Experts of a small language model.
Size: 13 layers, vocabulary 32000, 114M parameters.
Experts: 32 experts in each of 11 layers, 128 clamped SwiGLU neurons an expert, 2 picks a token, a sigmoid router.
Training: a variant of SOAP for the experts, 614M tokens, 6672 steps.
Below are experts of layer 10 (counted from 0) of a mixture-of-experts language model. Rows are named router (the router's row for the expert), gate (a neuron's input weights, with its number), up (a neuron's input weights, with its number) and show model dimensions 256-383. Each number is 128 + 24 x the weight over its row's rms, rounded and kept within 0 to 255. Numbers have three digits each.
After each expert's rows: "comes after" lists some tokens at least twice as common just before its tokens as in all text; "mostly gets" lists some tokens that are sent to it at least half of the time. This comes from a sample of Wikipedia text that the model never trained on. Tokens count by the router's weight.

# expert 26
router:117157142079108100122120139157144111152144129123146104155139156138138100156141120161126109176146103112131122126165118137147161131127096120119110152145124121096096158116166157104115185184134150120145145131109170092150134112159104149117127123124138103158156157136143140147116110121157149153167104113105138103190130097109109121112155129162178131125140096111129099116122111106121110153130
gate0:150161139169153130143117137143127131125127143110128107156121128174114099109121088150089120112150090100141106131156076136136116117113088133117166173095132107139160160152150134132123117138173133166151140149116160092107143094158138164138147099134136105112184130113147156111129123172119097113125154133132120119107121163113171113137132079163099104147109135130171105118136132117126092130084
up0:099104152101135162109116126115127088143155112103129133169142070117147087090110111147063162166171111129142136109095118116150140119144174128102118139127120150172122108147105104154165134131110152111165115124155136102156112118097137136162118142133089116115147122127120120144166154145108138159182161137135157100112088158100128101127162140143098105171101108123120067121128110172113147154152
gate1:134137127090147135142139137091112113122162146109129134127141127084123115142130130118106165152147110129143116154162116088100096201149128128106126111147106161088140121155113116098140157169124073126125123152176110150123124131101118106143111098157079125124164129146134113124153131091111117116142170166121123141126145173114127111106117069188090139152135123161094104147151138137090128079136
up1:181168124139165150121128116124167149123086147104115152130116107183114107126148135116091129129130137125132060101161119144077122182145113152120080140159126120126142130102118132093119107134147154147164126124104106163147151133172148131135093118138099134099112146114128112161157110140129151155105173104160142127091129123104188149102151139076160131097123116137139112129088106138118105117160
gate2:118155140131110195122144156143132110096147137123125086142105115113168131127102139127151147149118104114119126130123105157149115128144105160108115144144165163124155147119164133122125160096162125142146134093116126131136133143162131129163133084135163126125100121138144138156091118121105159104134123142106145136163096133128156153142163062109103105110155070117112139108103125120143170094116
up2:116127120159139196162137147122142117117147109118103127164098095135158133160135115148114106170129151136091138114146113123118131077122100116142155122122139112163180114138126082088159141112185136146111128129106160160188103170117118112139106107085149157113118115172128112162129101122154097124112081129132186135109143091116139110156151144115104153135150145109134173165135122128136134136116
comes after: "|", " the", " United", " in", "S", " South"
mostly gets: " American", " States", " World", " British", " China", " English"

# expert 23
router:148136182161171133113096142167127166126137099133146141145125152136108101109129122161109128176133134099122140119179163158120112154095132165117117127159149160117104126090163139135152142140151132087116156107116140133145114117159141143111130138149126103138132111120136114184117114129133128098146154145123105081138153137129152142122160137122167108104152105160147124149096109142093126155160
gate0:074098162113163150113108125127112117123175087137125154098144123121119140139123115173149111132114120105143104166081187128131120146068133130142136139143113151132105133122144119130162122078167143121130147119118155147147140167123150127130095123142143148120125128082136112170127133136125078080144147108141109083123143125131147144142115109114135125121125107152169126123101099154135141123154
up0:135143150177141110108131107160125132097129114160133119155171144150147137175117153111106113090123142110138146140099094105115117135106139140118123135160132155151109114092101127104144159135109110123115128176118145171135125149100144111133169147192120146159107140139174155125158087127090166152124129163131087127114193142149129109160135134181129139125135164126167096116177136143122156132091
gate1:109102124144123113143135105120169114132091154169158073115101115117132102096142140130157133111100124115129182150115179141131123140103135124130130180119100155132113117142170133123156163108157146113107138083121083131128102136127132152143147164145132131147094143145115125161133111106124104149143128155126101168147138102088101124116109157157123153077149063150098109160089121102126090141149
up1:162110176134175148170109126147133117132123127113111141129160091116103148122139112109094107100118123127148136129155136126166138131128130138118143106138127140119139116149114143113115156155103105145117096091145102108112159114118107104118135151138162101118133116097145208164117126108175128139142117139124147131108154162121191150163070131148121170123130144134159078081143139116124137153111
gate2:127138124119113168126093194118150117090174125060132087129106148131143114131141107117080146115147157119161101110114111133116116139097173178156124078120141115159132130170100131116115129128113136133122139152126121077138110095136161156084123117135112114180077135125141135167166068144124115109103147138088134132161087123099132153116149107165136163143133136143119139080129099120133142144087
up2:096115086158114142149153164111157130155131145103138132164107122097140163087119081083102134128112150150135056085142123150114168115135132141133121112131111143145131121131134179132108101143136108105128106169156163137118135121107127127125132115118120124124129093132160163132156135112113132128114131108122135174117130129114128117148166166169120115126124122107106129108104133108118102129108
comes after: " |", ";", ":", " /", "|", "N"
mostly gets: " 0", " Coordinates", " JPL", " MPC", " 26", " (6"

# expert 9
router:116157161127132114121116094165119118131101087143118131147134145132191076112114173149126124154137134127153134120151144130122114142136134129119105144156144105133098135109127086102120121116155138102164132149151144119149124099137126137098114130141136114145102187091132129156096111076175118133138141141157111132172137133124113155142190136158148125115130106135114149126126135101105121155120
gate0:097174142132127150129155111144162152127112083162093150161184099133186154154120119095144134159139164153134145137157132138119123131103103156134119144133154130135109156097103105093123093141148107153147111149108163136136124105110144156070116113148116108137095129127146119106137131087162115096108145155120085127131121122147119151137140085134165121116129121131093132143100111122094140121094
up0:098140166158131115137113149181150095143098132131120111103120113124105134133112140183132122162178130126160138108088126117121112130141163111089153147132159156136129129145121089103150137108119089121130160152126113156138126129100149123116075095110171158094133176160122182147144109155119131134155141059151123135081138142154139107121136159139121133163136124115137152124148118165136137131119
gate1:154140132125104151099154112138131133114161119149100116159077115144141178132153099143128074121081094128114087121157126098135114146098147115151104124137131124143164130159134111128139129105157116146174136155084123127152151140087117149090128115158116156132110094136136149160108140153107129130142063142121133180093128157122104147129143114099138134113129133154124141137146088146096099173150
up1:104105129102107115125114147116147131154114103097161122111145143159175128138158154141107139165130124095122154132155127131147118136109139126101131132145109154158133142114181131155117129116159071100147114088128116104144138119126129149116169118120100106168099105161101098141120131141117131151086130096128134156082173095144149134121117169166105074114137099143118100128127108125100174058140
gate2:145127104107150178142112085122122192155139159160135142173154116144107183148050143117147106137115141122112108108090171153101171126141112104106150169146102109147109096117149152094149128150134118139145097122135148125098069119108146126089169140159125125141103125116142153157123156141118150122108141143098161131171155126157164123120094121118123138150144121099120109128093136104128107134144
up2:112118133130119171121163073108151173149121162143118120116137106119122089115160135124158099133109139091136099117123122133100105095138128109136148129122164103121146112097150175122098078120171092123115119132155129113098158146163129122124121124107136148128112107124116124123116128122154150133121156095108110103120100095153136167108142177127089111138114138113082169123145154185097116147122
comes after: ",", " in", " of", " at", " New", ":"
mostly gets: " New", " North", " West", " South", " Washington", " York"

# expert 1
router:104113200098159135149130082156118134122128114147109141142163205133135109106154130125083119176136113169111134103115140103153139127175120144109119119145123137136088130120141094103172146125166145129134134118130150119118101116145107153135141151159134119185103107129139155174151123134118140117154155134128148109145123126116084099118143130151140128131196120140137107125132118098134096166148
gate0:114119150119101168160102150153119144138142145100116100084157121125145084130104104142132104161127144192134131073098102124107149131118101093128179119127176156111135126181123123156153143113153115100103107155139143117143157113123092100144117098128120113145073087144128139117124165100137140142102162080135102120142106120093130137169125155157158105158185125109106092112115139101165128121082
up0:103160191108121112147181072127126112135093142149143161122090108090158154164144122129118142125119125131154129122076119150140101141128148146143163126086085102114099106135134137121146131148151137098118090068141087111131125159129092177126115105112143168134090138107117147144129146101101116106117110124130126149152138100117125154158130106150135106119092110168130126128118143124082135140133
gate1:144145126142177124145166169161069126114161101126152146118125150152135113072145128147131113174128153153119108158111099151168129129090131120157092118135137139119100147140119133133110133136133072134191113124116128167123153100107110095148151122116136149203155117117138112141154112152169136148159119136135099154137092133103105091148125104135141095094171118127157129094097145165154110120154
up1:112112110105153111123101120124079103127110160139163130123111143117090125126108137125117110112152109105113114111146149162129127121164122162139122135123170123152128164138158113152128141127169143114132103134133122105127129111084136117122107157112164145179172089108079094095086155070111146088129133084142177116129152125108086113115111145147121131127116080125151147117158144155146101178100
gate2:146105122114115164110177097131092154139093100123149084119167148140145133098149122077138139187128173114138134152163128119138146129074144130109136153143120166125121151130143203165150107164128141144158072093118096119138120131114105155152118117141143122139112161083147093145123136137127126096137148149104130125087135126102162108132094092133170095123186088060117131108137135118119171141147
up2:154159150165117128125116123135116147112121127139118143139109158078167103107120129104186103147112179124084140117147162117152172163097089131122110153128123174125117105135138124174100112163118156123142134130139157125093118084077141066130130144116166106136115168100105152127134160123154129122140126131161128117118115121174122135158123118153114079069096117119131156105108155095098138167123
comes after: "\n", "\"", " vs", " known", " J", " M"
mostly gets: " named", " St", " renamed", " ITA", " GER", " †"

# expert 6
router:097159155121094095130152093178146113153122084142120142109148138144143120122182104134150096183127121165173112139161145123146147115168150148142095152145178147169073109147133162092148130157155147122115152108121217136130151101177114123126135156156097117142159103116145109148123135087111139126119127138123118118152130145149175147099162110115176114080136136123152125134090149108135168128094
gate0:103161122093094145158114170135145153136134151137090157132125149130093146134150130161123103126148130132135116119160128132144148153128101134088122117132148134146114114106134136111139138166079155137125118075171145146148143128088120123144098132154125080133155125107071129174149154128174120102069104157139158114134110124163119130116121140081139156146167130130166127118129184114149159143142
up0:127149172132175118116146125128105129125144099141139143098126130096165103102122153127140129122119117157130127147136110122116128160133148131110088128089108123156112095101075137146136124123139175151092110100162086164129132104124143154132114160123100147125129090132129128099162174126139119129140104144151117113139108130145147126105131155166154101077155117171137120128144108114098136138138
gate1:130140107125136116166153121160127076159125127127122141134123131153120173149130094118143178121129136122134133103148133163141101056096088168114195120156139123136113128128108150143083105159083146139118194167089116123126167137126078112134140065118133097138159120108101132164099134124170119114115127122132070127112144143141100178119112103120160146127092106091120114105088150129091115153140
up1:148096107161156097143126124156092124115092174122136118140132126130106108147119082110134136147073117106140100107112130124125062176163156131141094109128163106136126153113118101131175150141079153158098140104168165110158131076156114102112150140143105127119124115119145186112072098090112127153155127122121165135124093129128135126084123142107164100100145122130138155100117144098121145152117
gate2:159134114128101113127114153146102150105132138115136173089087123138140097129119145174116151137167154142144124155165099077136086156120129132101139127152116152168121088097113125059094095145104133136137146134100150091122154127145112117143096148161096114135132127106168128131130105085137105149095158134120107109128178100120100126163124098120131146143143107166121101123105185110101139108114
up2:147130135126145081135085153143126135102115093123113073110154142130132120083128139113122133145132108146110155099170172133142132164166100185112138116146112151092168113116151141172108101121111116119110123079109104197153166103118106136115100146115161120123142113120090147153177139131141107101107087158123138133147139106152111114104146147092134118160102141134146149073148175114145157098144
comes after: ",", "s", " and", " as", " well", " there"
mostly gets: " well", " based", " or", " due", " and", " much"

# expert 22
router:123121127147143126122139134139122111156109099132166130126160144176176100109133117117114112133138131105182126122164172140152165165148130172122141123114130184128119094175103132068144149147126159119097144161123116127119136107131153170124136105134169098154106180145145127155131143103140109112144141125172116121170145131077141165144102106101171127114148110105157099077096104096130094180113
gate0:097121132180138112188126117109103158140108176142172104097122123151195126135118124153118141139107190138153121128117159169156110146190140151132148149134152096109133149087139132126136145104098137105168114172109141160100163174114124131132142117121113139127099165095111107080116149152099090128138086083100156092154202161118138125115146146158146123104104121122116133124109109142101125145169
up0:111152154143152119080151118100106174134135112140109154144153112136151152115132104149112189124150167109120119142132104099114147160140093134121122123158120166135082159150124146124145146121143123150127097105140149073158122138120155111148145130112123110156134110141078125137149167129103104103129130105125158118110133140126143160101112134109115170111179164163091170133121125140104135155143
gate1:162175115087102163141147161130177159124152150106150106132121111147111146106141100120143107150130126139143143153157145123161120152146136159138095135144105127120149115143119140109094115145158160105091113119120176124141102132108140144084152140168148143114100142143133113141130146137166136151145136100142176082123166110074119091139096155167135090146117099146127115139097154141133176126145
up1:123117096145168123095181127137086135142145129142199125128124127140167096154140094108115131139095128097119126174127158129123115093112135084168118122118133118147120117106156146163159142175134100108153132114139129129123131121114095075096150101115121132120118164145143115128132158112120140137161120083132120121137138147102155139138155153073112127107139139134112118104091108114134145109138
gate2:125101105117151122115150113139104172148134139127171160117120143114134112101175092107139135179120105126113168149141145114115148161150107139097111115107121145117157150119135110178131149148178131116148141121112128065094187132128130120146144138131140156130130112156121120169144139121154127109171114186147156131121150150118129148122090126112128138174143133159159143096137146159119131141117
up2:182154124155110125159181120124090142083116108116119173138164086134107126138101134054131130149111154117147138147132168154115114108137140149148093135145116116105116131138152160072118122130115120125123119131127162159113135099101095131144133167173133117095131162118131099149124107185110149098167115141126127155125151157130142156094120139104163119160147149141156097121086129130121138149135
comes after: " the", " The", ".", "The", " that", " his"
mostly gets: " they", " she", " he", " They", " It", "It"